Weights of a small mixture-of-experts language model, trained from scratch on English Wikipedia.
Size: 10 layers, width 320, 240M parameters.
Training: a variant of SOAP for the experts, 1464M tokens.
Below are experts of layer 3 (counted from 0) of a mixture-of-experts language model. Rows are named router (the router's row for the expert), gate (a neuron's input weights, with its number), up (a neuron's input weights, with its number) and show model dimensions 0-63. Each number is 128 + 32 x the weight over its row's rms, rounded and kept within 0 to 255. Numbers have three digits each.
Before each expert's rows: a language model's description of what the expert responds to. This comes from a sample of Wikipedia text that the model never trained on.

# expert 42
What it handles: Digits in numbers. Single digits and small numbers within figures, coordinates, dates and tables, such as 75.669361, 400th, 2,980, tracks 6.
router:117117159159140139145155181089137128116167125152093096162116139104134100138124125189128216116040160110164163121202133191164077117145131084148107088114066060082077173093131104200121130136140180
gate0:091067149120145132098130100116137144113098133184104137146155109133093147096095124095117143112074121098129085121177083139131128077125133094125134125127147136083082121131107179154111143135117138
up0:134100101127147097157157113073103147144164093111086096126137125109120089081094054170123126097084143107167138122135113163172143134081075078157102088110129159060160110128126086163073083098154192
gate1:117165162111096130090145119124112114124129152148136148143099170196157150167211055158128142095145130104169116078158207126120200106136104096152124103161147090115087075130095156113106076170159104
up1:164138077112101198232150115084136130126141108059136148118153127186144152143116169169077121136108064148070132144149136108099145153165104101100134132146151156161120108130191079053060176102085131
gate2:153175170122131158129127099083119110124199069160128108124114115126165143141175134164076083148123061112111072116126124149183152088110148088161153134115147134107133132128124057138091116115152095
up2:097182138136160172190167107151115125120099144151161155105110098198119188152117078116191113146162129110126158165083100086119127185069192166157088156133068104075139116117138106171104132177133127
gate3:140109113151129122164150118106145147151141102164115124141097112172103169109174080131129183096070096118044177070139137159121103081120058054129169159144100090105121146132087117113178121120109135
up3:148101067176094122123090136123146132141131253188097161096107122143108142094127089074156108149063091145014126129084080117130118064171139145140118213111154116040178115069151118086128089130142134
gate4:108143128081090086141119152120207131118138149121108131123134081121114133118159122121130116123139147096173126116141141127151173095143063137153132135154154157115124177049095105151090132081168188
up4:123119177148037148080136123140105149153098110100157104116103132154128108195136079170125086104098170176118133127177153094126113171160108165163087141149159147105140130103152149141176124173106126
gate5:150152175081153108125175167043121135181152161139095091172109115121132067163128135136155118161152133130103177098155105194187118161143123140139142136149111122129103105120110077207107158136151056
up5:148139156196115157098089101125078093128081182131178163144102174140147187187119120163143109131129122096094145073143189097106151121133126127139151153087128159115153139154113115050122122106144166
gate6:113162120128142118109104119141155083149200115131050168120128091104121140088111162154189132082169163133166077077157141120135043172111129072051158127084121088145175153139141123107131097095159090
up6:051119153145161142122127145172106076102052128153119136061139118110107168120117180118103145141119116147164072086126101094109105159098159090107101120146117115074139105139121133153166096143181155
gate7:128146098099151113105127107068139118132073099089089196109067153115197122088110058139183126134141071117156206097154103135159191140124135098122105110196095084076085093134119137141196128105107087
up7:102097154081144073146110135095143152104126105154086149037120142098173120101111126145164139149120098153183140140182152109123120124119121108131122148094156156074086086115151145111117051117159141
gate8:074145149094100124137097145094113147062171135136140102156174152102192126102138135195180177120124149139126132115111111208115142086051114068110073053171130094097151149156097104097132091086149092
up8:150112082071129118130111150124081125133104084199150101118090141107074112110153141128123134129141134147143098142204113162147125103154153117144090165143077154129092118122121106165089131107114102
gate9:128102137140067148123108093100153150121136113174140089186135105140198125125049108102138184143132154170131058125115159097127112098127156066139146122153111147126142197095058116107131069097128118
up9:139142147086209134180092114135151075096134158187143104133113121148149088073089139079139154122113165174138141119127151171122117163122102128112116098096112119147121117134128122148124112183099127
gate10:127182136175111138095150069111128067102178143121127121109092099113120102102136161181140146198061142115157169107203161163180076127134132147173146152127143102139171090107155151138082141146151128
up10:115176113221145134079097103132148149171109129085147165108158162089065072131121133091144162087052118161118171111071210121133065130088092133129161094112105122213143112134135048092132136201144172
gate11:091109171137128137212084132126161111103147153170148207142136085121146147175131113095159194140107124154160178103161173161128161127105114129097159205141174148154128109081128107134126155085155169
up11:114126084157124142117121191118158123115140081077078118051116153157075168135100090176115107170182133100148075073135110158169126167123154159113073100144165111142161185187100153120099174093133124
gate12:149087096109157084184147115071120143062167097072112102068133066089122145204088110109106121124159138174101105127101162080120166092128089081113141160095143090152127158133182093159118171120141094
up12:098152102081152125093008123129203100083121180090157212173132141153149087095172203137151112093182124126141179152082109144143156147174122147113152106164130150127151138126066117116200130158142147
gate13:144116136144110135136119133099129119108093106150141105149078076156165130079092158177141245088127090105120223138137106151161143121151140101150135107112189150129138161135070128110148133106206165
up13:113117138149156136123108070080095111148192102189161179069106120092153116090079180109114136109160150110098175190118103163163137124099181081124152110162131109126141130092133095171148123082085142
gate14:186159140164108189102106072125139161108164119133130157074182124076097171055146124083157194162114099131172137107103141170185100167161098110140113090130173093149164154102055154098098143113140133
up14:182174132110142077136184135074100147186141077105128187156098196084190126066112173146079145155149217157115124064106108158113160198147153103128135072123122064125163175131127182140087127067148159
gate15:082112205125135082191079102100114145087135167175109106106100057108058145078141106160173160149067105156170180189162171179108145120184136155102175115130096119111151115106121165132164153119147158
up15:121065121152159133173084114130143225139196153164123109133105151105113109173114112139148178102108138173161051133096139132084119089101148144134101148138195124124129157143122152156147109168139137
gate16:123172193128119137200118104086183120143130145128111097091122127174208131094121113093159116122094131056162152073126156135186183084156147136173145164128132109172146138110107144161147189159136152
up16:147130096065130141108118091193139133072132156085128208138170126168097173119095131132080117152120100184067152134122123154040139144170116107097190171047168167166169074086176099080170101076179143
gate17:137152154137166124096154159138127095186183181141107187137080103106128150087117135152123132141157137111162147180090195130188164103152169151116149147096129089169126166101134113140119158091139118
up17:188110139143063125118120140150162121168098178150141180199126168080122109137132135154126121136108154091094137168169141130154138114170096156113151063151127087110098140155134100075147110130142113
gate18:132134154114133169167161133129114155114090101153164091116078173101123102168171113147165106098047079062111167107150188105101151125050103112162139103085154124177143145136127129146098144105132085
up18:132157134109085118147181142131175139153135175091119154139181080146092172112144122148141121083124128183093151127118076091152154135142124067105161088125109101118125146189110152156080130138134151
gate19:112213170184120123187197208166149126101114161098107130047133137212133144134129160120116115142104171064118137145172168116108131110164097080105139127137139106112125151104149088155137086095138123
up19:182057141100118106112156114088106087131087148079088213101181119130109147137070151163037136106121079188134136182196094120104167187087123085144139128194174192077131152134105146156154161121115134
gate20:149136114162135150133105129132190096143168155163139149087172155153132094138135164134136127158163147105147142070129154094127099107109131094117126141156122101117120169139117129141082163114132134
up20:096149138055122083159151141109158185093160123081125120202201106109145119159133151154132126183145104107116134192181198125183161143132095138126150123139134102128170109139209125146098113121161136
gate21:106100158098100154144069103106159106132236154150140103132141126123154096126150053111130168120078098119161077176105147095161153086106104144116121124080071116156096112144155137117136147113147125
up21:114174081102147141182169166104102097138126106100110100131058117162167164146133158140126104113191149105056182078124128123139095174167130135114100219136172139115148089148118097151106103183164083
gate22:145090147195132133155100104071118105110112124120131139124140122162130137150035221141108144118051102133153135095150089136129086137082140135149137097160087112134146117111141142155137112105094095
up22:116148119143118123127146161099082152092149085086145117119107191189128115177193113190059144137157186145133164093124153129131100111161099095200144134145114139072190098165127148158134144140135113
gate23:108166172139130195146097132116147164147079124220110130093108120062148072113148162090177116132125121119174197119104137102216112152132149141142100162134050143135122131138145119129086117168134158
up23:157127093139157122158112181137136164121150141060175152118101146147121090107129085179150145130080100120178197110146106131168155119097147082111089093144090115166178090119087120106065115115100071
gate24:082182110124070099072104130127136152117151067169138136184068136162074101127094114171161121102109075117141175140151124131141202110090135142139114164147123164122105132182122122069050104083121099
up24:164119122120144133156160162174121148159084139114181103106067112176151172141145169117133144190066184186131186153061158154105122105160158134192099155138145110098164101112129129186117049071127150
gate25:182183120121079143059108157163158088126151165162169113156185132100104142114022133129122103111128138122054140130098161114160085089146075165129119125154139079107141168075076150160108082076131122
up25:167130132063169136120125085165128110131104149160104128119094097157089192133149076131105114107170177195114192130093163073122162127138099173069170061076116137160117088161121140127116130128140176
gate26:142107141179114108192115082102128116033159045171143138133109130141174082160124095178118112133116089069151121122164161111116083177094162112167131129115103142127135097124133099173170155135098128
up26:124114123136109134165176112164104143103125106162126090098082134165113127166122106060119095156154139159116107126147150081130129118058214165122099121141152160044114111138216034159177130061117138
gate27:153193128136077166147095105091144100040162129187090074122045172112145127123087157148150119161143094089090122135094128081144165124093147095176111177096176071116044166145142188147099152163135122
up27:156122104128103087074128128167070098105176193111115133117205115110062101075157146112123151187156167145139186141135163136113045090170109081091143158117173126160108137152173160088131110132071138
gate28:140144142173121183126057110158118100080114128114135096116110151191135110112085115205076061157162115105127123120228129116120139074126162144123147090081126090187130136125119087097142112127129113
up28:163137129112111132098134159128106115090094084103170147086052054153119176150053133162131087127136149131095089143181165084190067178051108167122102156111074129166169105144106107133184144091103120
gate29:137150119080123123088144100125130105175078155081137101145100130119112070139117127149148107144176085092107106127108092129148115129112100118114166130108119148140126210140131130218093108101167175
up29:104143123166118124097084140067162112118206114145147168208122101139121208170124091094134178114161170083126132068104177118126205150112158174149137120081185095174164112139118153124068175130100175
gate30:131102138118124145152147167162130173108155121074099169162130122081115118143185122104186159130131041128087110089154089108165109191121183145092097174119153098135121106110117103102115128115138130
up30:150182145106132149171109111103112131096141128142122084166124172124143174125131180102099090157105147160125112158110160076143125130158092146108141122174129141118148093119157112106092149127141151
gate31:100117205117143115185124098166165112104128118153141088110142150101084101135110158092114133095123180152172128095090108107109076140130118082063153181132109096153114116145142131176176157167177165
up31:170149117126106156135127094134060149113116085121165128118093092043156129117118115130120076150103109116097113175092157145170103133127117084122102171090113139088162072135152126149130141131140138
gate32:180088153160120124099184156125158120104120068166157121144136144145125121126163135149166120091139098144146104107128150132152192128129133070136168184147070123120149130076155155174181100123161082
up32:121120135090114161111093137096130195134167129139120176082082116121124120137096097112151131154096121136090077119112139164121138168119131153103115128097130195145146127132161108089131145115149189

# expert 26
What it handles: Final digits of numbers. Last digits of years and numbers, usually in tables, dates and coordinates, such as 177-8, 2012-201-6, 122°55′.
router:113152246094194149125179154108115154116157050120144076149161082107138120170175134128134224103142111104100092159190111089127123074115167058141116091170078102099106161138072116119159108052142147
gate0:085117164115190126154069137193090149101120090171127119131110181117189105083110124122125173140085113080128183124162089134125152122070124111125140091148116146124089096079162129106137091108084178
up0:132140121029158103134068162102133128149100129136111095111104127161129099201169185059117134123127095112125137141106163129086153090158160135120150096150099092160117123167099123131166140100155077
gate1:131119137153118151128101178156087133102123124099109143174132092137153138088127167101067133157105084122119069093099169143077088087135166123133156110125125102137122123099153112130093097150105161
up1:112172173107124142147066097136118127176107151133137124151179141145130101137143162183066167084210033112118124103146139130111143080178073140115082109156102113073140093099109164096121136114139148
gate2:139129067147113168148087076078178142134136168099112144165088126106142142154118146141137173116112125113135123073144123099153140084118127149103092203150152104121118100099141119110119135094139156
up2:083119116081125099150120086169109125155145124098169164125158133151117114073122159100178121103152118164168123189077144129109165182120086145131159133059107143140149122152085142123138107113186087
gate3:162150124157186120105124090092085120128153070140105137160126117128136163114089099113088134147125108111104160103194109074119117089111114162117120125162082143153138126097169147172118169202135111
up3:186182138111096118111152097130094167081070136110135088118109094139144139068104159080156145094109154098119144149114146192157107156178175131110113065116150116125192163144197100178199152166127110
gate4:169059130143151078121093156131098133123141076165131109061126116111128099141144112148148108148151127152147173066139131114076109108119161185147180094107108115088153122107113120115153148096130153
up4:165144189110099120137140213095131104110115097148141083146198150221131086065149118121172156076174130151109145056163148101149121097140136134145175113132112123203166169102139176066136105161131105
gate5:128156131157125155182120133105066081129194137112134145116131095121135128050084140115125158081143126132099176110136131131110060181113129115088122150123136117146178052105109122057123168118128178
up5:117138198168135153081164177102115129173168108214168091136183101115114128129136097135127153146125071125205083103130095154081042122036158142141112148145146125194129121106108158070116123138145121
gate6:109188120145146110157127166127142025137083095102128112079165099124114157100156166116185165166100092146126101108133152077205134110075129065109176083138136149084179127161119160128152087105172108
up6:180124145115122133223095161097080108147128095095113136164163135113181106135188104119091191112093092127187169138100089120113181122119127141172155112105142138150161157123104182153135116109200087
gate7:177141169136119183141113074139130163117133159100115101148093128075137106121177144125155137150133119067163087107141123098113183136158160113171158177131163074113157113119205096122083118110112202
up7:116098171137152204139169115141063127147104178098109135079121123134195138093088122117187131104151171096161117117052135114145136111116170134179119133118095147101161148113137171161066157144115099
gate8:101118079133163185115126123093097135134133090147135094072177149133151148144113100170124127129102137094116095108047147083069156140121167118126089115143115141141123090105080167127076099131139063
up8:130165121079154151106134161112161148102133069137115080126113083168109096138142092109158142143149088122063091129076103057092141157149206129151093101085155131085108133120135125137162109160138138
gate9:085106127103167115120138141111152103113137161151079081068117149128132088156123054048134111095176105163117144096074139177118131117118186125137147123147121098126149111149124116218072132157098159
up9:094163135088111122137110135145098092099065164119132137160125149113147110150100072119101169125116105117168116101105087129131124090160165109165113064160095099143111148141127091149151162123103158
gate10:113142134136178132135072106118166126115126076149161142124146140116107112067074065145135126066138115172112133161148163091157187158088136169164128127187092145087094175126130138130168153112121102
up10:125101166063172134128193167163098105098107097078111115126152164096087098107112201132102157121167133159184160165128094162155109053138052139139178197173112133116130063131074098081180138120131207
gate11:136122175119115122142119139125108116126137128138194137172146117125140169112130182089132090130126151115113144175117123079072139162062067140140118129017139144110113178127127215135127123181146103
up11:156138128171144110152144179090164123129101125202096126143169135152115144123106118175092187099128106161159201077155163095173138131140111150184108111160148094106177172136076094154193097132115185
gate12:142083123169123163082138126137121091080146164196071083161145142062126117109106135071090138126120130133096062163134168087117193148136104110102065152176105151093116108167148103143116160131091067
up12:124170166102093117124076178144139147169139078156109119113133099147133176095150181161129149120136095102178141129139092067125093185118177148138131163186136133111079139133128147144167098088092098
gate13:146130168077097149067142150124119149154202162121069112043143114088138151154029181104128124059161143118144149098071101126152099103114074135115047138134138085140121151135129127117158129152065114
up13:173109106170118132155118129133157130169099174135080123229109111086196136196196066094131150128133077089140139082126110114123105113156131167132167048093159127163107139115109112129137097088110126
gate14:119100117092091132128087060126112139161094183082153132095076118092115126192153120144138140160087146125171081116106143145149160107083177162119189111096106172100164184137064131149134105140153122
up14:148118094157119120150107127114062137093151107115094135204161099177129082138046139105111106091178132115092198070166114130148095098200112140125098097113132145105107057132169090131112131169127121
gate15:154133159109100188161125109134108174184191168143126159160127131119180152097137178154133144184124179124125113112104115141158093100105109173150095139108148106131093148124106115081156129149129129
up15:165166118096110197128152128154110104079118090128173111093160086105092099102131130119079088101115115053097167113143187182098094088124125160046135068171053141110196143129141123137100097120050096
gate16:103109089164119160103151120138085121131099110139113136125137165135141167078145126114147139117143080178108143110105103148119149149099128135095136143120155101092144170086103109129146102134074134
up16:046152160142132134081124196151160164143067090156162121151169118105187172154104208168118177135074117123180101096120116085174104078173082073213112183143136117167059178100136153199000106080102164
gate17:117188106109097150118110094143125138105149112122159082141109143115109138137137130137167102152159123115164149033152097128194122116111146119093175049133144087106147087122101113157107115048169208
up17:135083202164053125100109136116124091072134144072178142086115105122134151098135160134057133161099108118117138088109167169081165167065141180093100164166117137125127137123160117160121130111102038
gate18:081164130139135133189160129099164090114094104134109154121118081126160093115077128111146124113115085087099113174152084120099131151116063146073106185131153091108078105083115147112123103078162179
up18:078109118113113121212155128098081141112146105145182121055115169138098092135102118113101096041132130085145160096129122185037090124144128125119075112127192106113075154133091072150159124098137163
gate19:154172123103147189079108156091124146131143131073089067091093139085072150153153170175125147150165122127121120116089106119097127098069159141124064152138130106144134080100142084100129131141147150
up19:181164151143156166143099129085139160077118118114137181213127120154120123081064113074165089073072084073185120119104141095128156052129119116146046149094151187145191147147174135142120124102106145
gate20:090138184103135101110158095114139122138157151144192088168114149149148078140126166166076140060149180172114152102105194144148138122185082109121109097121076093107133142102113168143153082126142141
up20:106101109152146165162167152159166126117046146139157177105137079121137112136109113067165083113122167123158115099126168081080137114136100100179169112134074136130136182099090108121104161125125088
gate21:183129100110123078124159126090204137076114188127104140142169117165127100142154204121141156113127157125106106089149175093139145143104131159116173144133049159145159165099098136120169133128151081
up21:168128093095116106092061143150100058062122115107108121171123127107108219135148169125132056087083161127122081143130120149117180133171123138099088108090099131189127110092118076171146164155159137
gate22:114093073147051124188104104096133105102103148160147149111096172138138125126063167163132038153136123133123151137139133137116160142104142158175150091079104130138155102207075108179073159082141118
up22:182092120096130168126133136122178100090148135111083184083096059088150111140163094118195119136112127145080146102082188158108122120131107129093112142138148089147111137120137145151140163143163176
gate23:161165097195158101128118107111180114110121094160124101129156153150122117169139128140123201167107163154135150135147182123109142103159094204177115121102149050086094141133099133117156118154124150
up23:091143181099141111107139138111157101113128164124122110141151097116099152159137134101090151128093168128125116137117170177088180129176140162105138096225175117049150138141137115133154119153184252
gate24:167134168162116158173116110122101140124122192114137096187169131113115191118122127113176119151114132097153104030157138088180157101140121100169126170106148143103163162138071176171146108130142124
up24:133121095115131112091133135103107152095135155148124125113136112121116104138110052134247158141167198105152071117092173154079144091067167110112171153140165139114100101108100117072127056130111159
gate25:073126097136121132135117131159095185123095110169164161133099105072138134096080150126171153139121096132072131178113098119181086089103128081151094103145072108055100133112168088154103140152161097
up25:169092087164109119090124131153186140115120145138223072176107116087106180102114129106083143116160120166099144042115118093145070045084140053151138127092100130133056163116135207129130170109088092
gate26:128115070160205113161126109128150168118110083080173126097168127080182083109110094165111125139051109132136212151105165154201143131146103126092072067143102107137092226135103172116131224207117105
up26:143153166175085146098122136136095123146155112103098134124132133137160148149147166149125127073164149112117166167119150126172149062169153196094171146146105191101153121176113178126134119141080092
gate27:099110110102103146184121101101140175086142117128140069100117076143129096108125086158102137076105143130087125174086083110094144097115115190161117156136153124124174143141116140082084127152143125
up27:087111120097155147094076152142138109108144051081157072100119090157140113107069139174122096112163114129110143147101070100131120054129062119149058197138080151148145057147068082085149204160093116
gate28:131163128157089137137168164161082171105169166188062109066077083176128149126147121082049123087108072159083083117108106079102086153144143134156188129124065095171168099117191132118099125147171182
up28:094158146145113121102161172147099144136118112082123140165080121166090166066147077121110140124139078086157134160107103125134087111164146149167195107147171149151174130188043170112077136182117190
gate29:140118138203072102134094145094116081144133101171085095153138125145150093112188161088131081082171047093117232169093097135078171093076144132135136110107159121214184119116140129178128136122185065
up29:136164127121155136157090126157129080130115157162118135247213117045168119102104172106155120092141171087107115132139124158151130132214128123165107092123116138160112152128155144144075123118138147
gate30:185111230141085076087175104082063101133169075199113101177075097135120158054168179176147201131146065141135111129123141098100120157117107092174129072136157154139116083143170148138172129117134158
up30:084163063133168147125127131121140117128069190116156186139122106159154131112109112091172082138103116120107139121151119082166153126110198150061147116149114128117081156188142154147157158135128198
gate31:116108116099137122162079137096118156077123168141112136115096062121201084124118115175165138165085118104101115102173111177112134112147108189149100086042144084090156141106162083116131145139154096
up31:125150147124121150105136132112074147144088132130184159102120086083174073127074157123075075136089152111060117116112139147107058151148173149138158100143113111116112106123148132049145126169144059
gate32:112124073115182156119124119093112139112138139171090095197132165147157134122099097122101111116116100124097170043169145115109131160138203162094108111146085081149072169129138117107127074143120092
up32:123187143181201134099111114107196149154117148091138163122127076163123079110092072131116131147162057136137130143120128125105151106135113136125105110150126148084149182174062204095088148120123105

# expert 46
What it handles: Numbers in table cells. Small numbers and number words in sports league and statistics tables, such as 2, 10, 14, usually between pipe separators.
router:109127137158088158129064105125110052145152097176135069046138147126117114135177151099146101140079102109181186082121128149135132110188084083149101124160134062105153198154063161122115143164195197
gate0:155194118151104128141134127166128159129175193084147132073107090121165139130144074142173146164103128157092113120099096102170142119127136095198140167114151113119181125083093161166125131107074117
up0:075090144171123153051143155141094130147133127147153155138115125131133109096085135143129073085126128119088107082119105157089127133132107135139196170129159167159154088129079118048137089111198148
gate1:180156170112128052090113159125135168124137105142118079112143177111090135148138155091091136135148145129140170136140073135192135069141151123083139111161114155127191087141135097122126096119108124
up1:148175125125177172112143156166163120130105215157151126097166132179125240082096092142192109138197121104139061124125164138136120139146112125123115133093149070165143115130069122181141151137185158
gate2:112163091118095187152110129120180051104147095156123101063150111132169176114138104074121130100174103136150145084166123136168106127143126086133100139050144072162110110109133185169083151155143133
up2:139166152086096160159190138068124081088127126169096123139155114155119171087173122143113068146137112107145094073122115119151131106152052132089108131135087116107125128118176156122138080103109119
gate3:103197105182136178199129179124138147141120092155095194149073157123139141120070100126076115076135079140098174153110133179090147145126171153129110067163162141059135161115114123108143139087126156
up3:124144153134102134144140182134134124087163164081061115128093067138110089117098086131127176147082087097129180120118107147147150067113130100148067169131104209130125163189114083125168142121123106
gate4:142108149108135154113145179189142118167134089104146125062110102089103128166089107144120128105157121072123101133067140090185136112118133134172066123105076166166069134107125155131099113057123156
up4:125146185129127112115096105088118142095082150088163155086125163158154181089165111147118142187157173192100168098108135159163079170158116081074175151159181132156143212090126079150138142115105093
gate5:119148143122151134107086146099140115120140164139144085121126151114130097130169200120192136134203098144094145108118236105175106169106134077091121107128160165177119147196076136101111144137186113
up5:159160144097145165108152133134153101171149129093183134102091141113125081100084070111175147116081164176155156162116148132129074092083153093143130138150077109140099141113115109158136137115152112
gate6:122143160137175164143106148103152173052172123083140126165165105097132125185124143103186151127130120160129136110123143171072129135136154095108112127119231096090140145101155158076090117100140128
up6:147169104097094102057124100159083128181170107180121126092152098110147088053101152139087116126169143079119143108126104124163120107167147089169093178167119096159112155113080063122112139101164156
gate7:110139123154122129181104097146066141104133095077130151116158079160174163105113094110103123114121151137106122132110165130107142122180105133133077121136135100090142111153113153170104109124120114
up7:159175102141140139196140064135131149200116142113117111117149126143126183141136066105132087130159141143048131129088145148049116188102190136122123103139068139119107163134143097136145134143125144
gate8:107167138079111129162163160102139162150144137164108138085097117163161120116103196084130181067190138192117064143145114142059131104146087091126125142074123109145148152123083141089104150134158129
up8:111167112174146140152075188137167165131166178115167144137138110147112079096076150053153198115105139110154118138207078117129110061135149087138089192142155139132148142117147088133173130080115139
gate9:121146116196099169111136137114068090153134126130081117123147092116171133122145152164118117133083112143113153097104139161157135146124142116108124181146179176074156110142054119169141182187118139
up9:116188128049161130150097124064150122149147190112158131108085189107136095146076111083104100104166098107140090122157108086159150084165181088108151110148111084132119065105208181108108152124156120
gate10:117189132146158132144123099131107119147181041117111090163117066130124127187116076108114208169115096082151129090179133091108165145116189132090103150117139086117117131125104121118105095083148082
up10:110126136108159119090133095128141111118140088114140109113148122109145063049138105150123153127118156094111124078066139152112121116154134172131180123133127159157168125156073124178107129113140145
gate11:122163150166154079146068106055084133117124080164089130096204106106114094161133154133155202151125129154131117086095170103072150133060108047144131166134092113077114116077113155110118145129157170
up11:198102107128160102107096117081130117125216085141119185120110093151128106163111160167149135173166116041136120121101106135097185116108070105104131158170110117136125191129255151111074141098064113
gate12:157123100168150124103127151093127146114149068124124124124123098121161192118117126115181133086116071033196154131123114087134134152081078117106119070163116098183072129146095132190112125125146123
up12:134171154177151147127137137212155116124124140155126154136120130087126175145146133111145103107124055091164080139106119127148134163109140086131159086140176100151139130167137068051058124162109081
gate13:100154141133091115086111135114151078146070147160149045092161154093128128126181139140169137085098101113093118120152168115134121062156069133114108076063136079129112100125124216145090116113113165
up13:145200080108140106073109147171098136147136149098125169132169153114133059106145135110188146131088143123147132163128141059114131134165102075132094098125097138130206124164049117122156095127154144
gate14:150139146118110204122123109188145055036154084124074084096126102143134155110124119092118145126150137079113203142159149170126166099146133102148139143165139113120090108157095129176146102133186147
up14:085136143083089125110109099116101187123058093107089146128125076118104141104139110120078120122160169081142154232166139122131081186136166139124163114060152142146176085178036111127122145161126102
gate15:147145128108099088123124179133130082046121105094123100072170088173141178129122127093112161117121134104134160106110108177177186112135142110150096155206152117092116170061102106190098110061136108
up15:138120122187145122117147150146215102167140117118136113154101134084116074089113108135122133146117158139122163143120073122126116117165098150222134130096113149165136152147159157148141084165082174
gate16:105187126088109127119108102153143097127102115141106115143085109095147129131108072120137111110140110156169131106156150146129134088139129113120157159160169178088081123139160126125165174167093070
up16:121139116101132160142110066136136086080165152024153124112129196122144131128103151124151107080090097127130140114141109139141160122106123159172108161157099116117122120150142085175110130140121097
gate17:067162171150153165149067116111170110122131186134159199159152133110133144150128136051109174100127079081110137137118123125138160110186133085132167086145143100065096096106115120160154131107154122
up17:135104133191089154092152155108068161132155093155173120104169139124129125163150161119164119129132066112116135142150176129109093147094069185116127193087129174128130122135095171132136129161071067
gate18:164145102143111076166098108130082141132104127149097135143131083093109133130153065112152192121061147084149130164151142140174130083152124084160084131124143137123134155079139169124068125130108137
up18:109125117066208119149179134146183097145189094173181179108117120105138147102125086069169148149165131132107109148136161128147084161139154100104154081105128160179174201099089132131114107130098109
gate19:075181122123099139126134126057126090114108116144085079143136081201073107111139175109142085103147097080141075110101169112088106081125162137159138147167167132117086124050150133129119139177138158
up19:126134118130152090164147133075195131131134147143128112143143112132100067128113143087067099114121160096118156143063109142105118109138097119205168129150153126103146135092176164130124136116091175
gate20:129136145078151172118133156130100096112145067127103117154115127098099178089106157091141168078138086129058138140108139159133154115130100143126104098187180093060085151187129129148082085157191094
up20:158126100090110146110080138159122101161134122143133155106125131140070148143089107104100084129166100157109178129116193119110119138139112120078160045156169110108130120157145118119188033147116096
gate21:182147196139081126093109129130108104110117054138148123092158084145164174126118126169161157104117129155101135149173084137129131115122100082128071128065154102081168182101090149109094120164106191
up21:144097098116194084180122116126100140043140135074101150122155155164144110131107138109172120129156137145126120098129159137102122193126124133146110132046148127087065141117111050168017138117092194
gate22:157110146122157186130166165105118102104132105130120111116142136128145159082127106079133141124159103133174159118121101152129129089124133142082085126168111125063080148108107103097123118136145094
up22:126159108136131111102133057173136109154152135099128083081116164187129090055128142123143150119144181163134080090164068127080115153108104160137108150121110092126142120152194134103165112083125122
gate23:088156106130135144119099101098119136128071088134137092126147151090106134134136099112176135112143111079077205115127177083143153092143112110101148054108113089094169079160101103091110123126172106
up23:159134138174113198157174099120105234125165114124135093109134145157148135092126168132095125177155110172165088084126135094088073100099140125099168178106145143119086166150146094152171124102138118
gate24:090172190193112148155124113131070124114110136095131136120149151118090122126131140102165118143086070100123205164131134141138093118142090115156106137204120070123141150151114173157106137143168153
up24:136162152152127135127165113081100108094124154131156173144177102131163112167115113172106157127153090140099123104152134130110093114157098172138123135158139102124099108064113120111067106138102104
gate25:160142153182187147062094162087110145130140132095134131161166126088166122138108124164120124110082127147186164144100117156150134159130168114192091105142093098112082108046121149149132138140144114
up25:183173148204094133140125116095169131114182165195173155108104104102165149125090097149156125132126177167113112183138123147174062145144226138140120107132103110086120134088214133131088152139130054
gate26:126157148148073128150096133143121079146135183120100149116149120134117097097154108143135113177105115103094093147117130173139090117124190075149209130092126118134111130106122105135097125110147099
up26:128202105136146184165124171088146159119116115130091094105090181138216154112077180120097115086102085133148153121136092135126116102123056154091122138086100122169120119106120168164167134124149123
gate27:117099096173158107135173150102154112094148147161121193150063159093116100131163127161096167098111090124098118102121188094153091087154122133131171103097205159074108152147100109133154113110165124
up27:143139139151148149114182132127059109036072088194109138167128119102103152163129195128190088092090097139174134152126112156105133047111168061122131097157067129087134193139132116145105161118107095
gate28:141055192175096096113062113121173093142136102095099091139122170173081171149116143066132117111163226138111118061136141093071115119110149114120124146115112067130120096148134140163109151084108110
up28:115117074152107163144106116130146172094153135159099056127139154189092137151145070160074139134079111156118102144140040148199115129104075112125127139116127028144131172067115150130118148122116133
gate29:100106163155063137139132106142118173084114120164133108180130123102106073175115138159102118163098190092195123141156136164201126165109102094086113132144108058119096114151154100145140115165118131
up29:107066167152095142140119097114099123127109101102137157164143121160054127165126132078121098140110127085159193167111110188132123174109133156136095137151139163092125120182173101148093179174137158
gate30:130092202152136145141105096077160063139144134157139142094111166166155142137122160163140179104087147053111115109116088075099155117113124202128118170106183085162108115101118108170134124118148102
up30:088125080137131189082101125110123151091124121144083145132102135107123101135122102142122100110149176135132160173202147101192129129148150185122158139112105163142197183101109116138133151163181100
gate31:164140106133096170115136132097147115094109137150122096141146130131105137135139125090124148169140067123109132143228113112135092146098172095092134121078117128146140075115200099093130139150152137
up31:122152189151048039147135133203145119131081124137118092095110166177133139123127130153130097152154160135147113106089142079082090163123119112064124153147106132123095114119128142088147098120133151
gate32:172121110169094162101117176055124101126158108117096077152111116117139156129080150085141157120108132117097177092091132147133144117161165110113165156193116112117219148152110042065130092130122131
up32:127119119121143080093079130124095124122172110081087132073097115137128116156072108100220136090147137126103150147171147159134107102164167129076140183156118112098140099163056110109116111174151171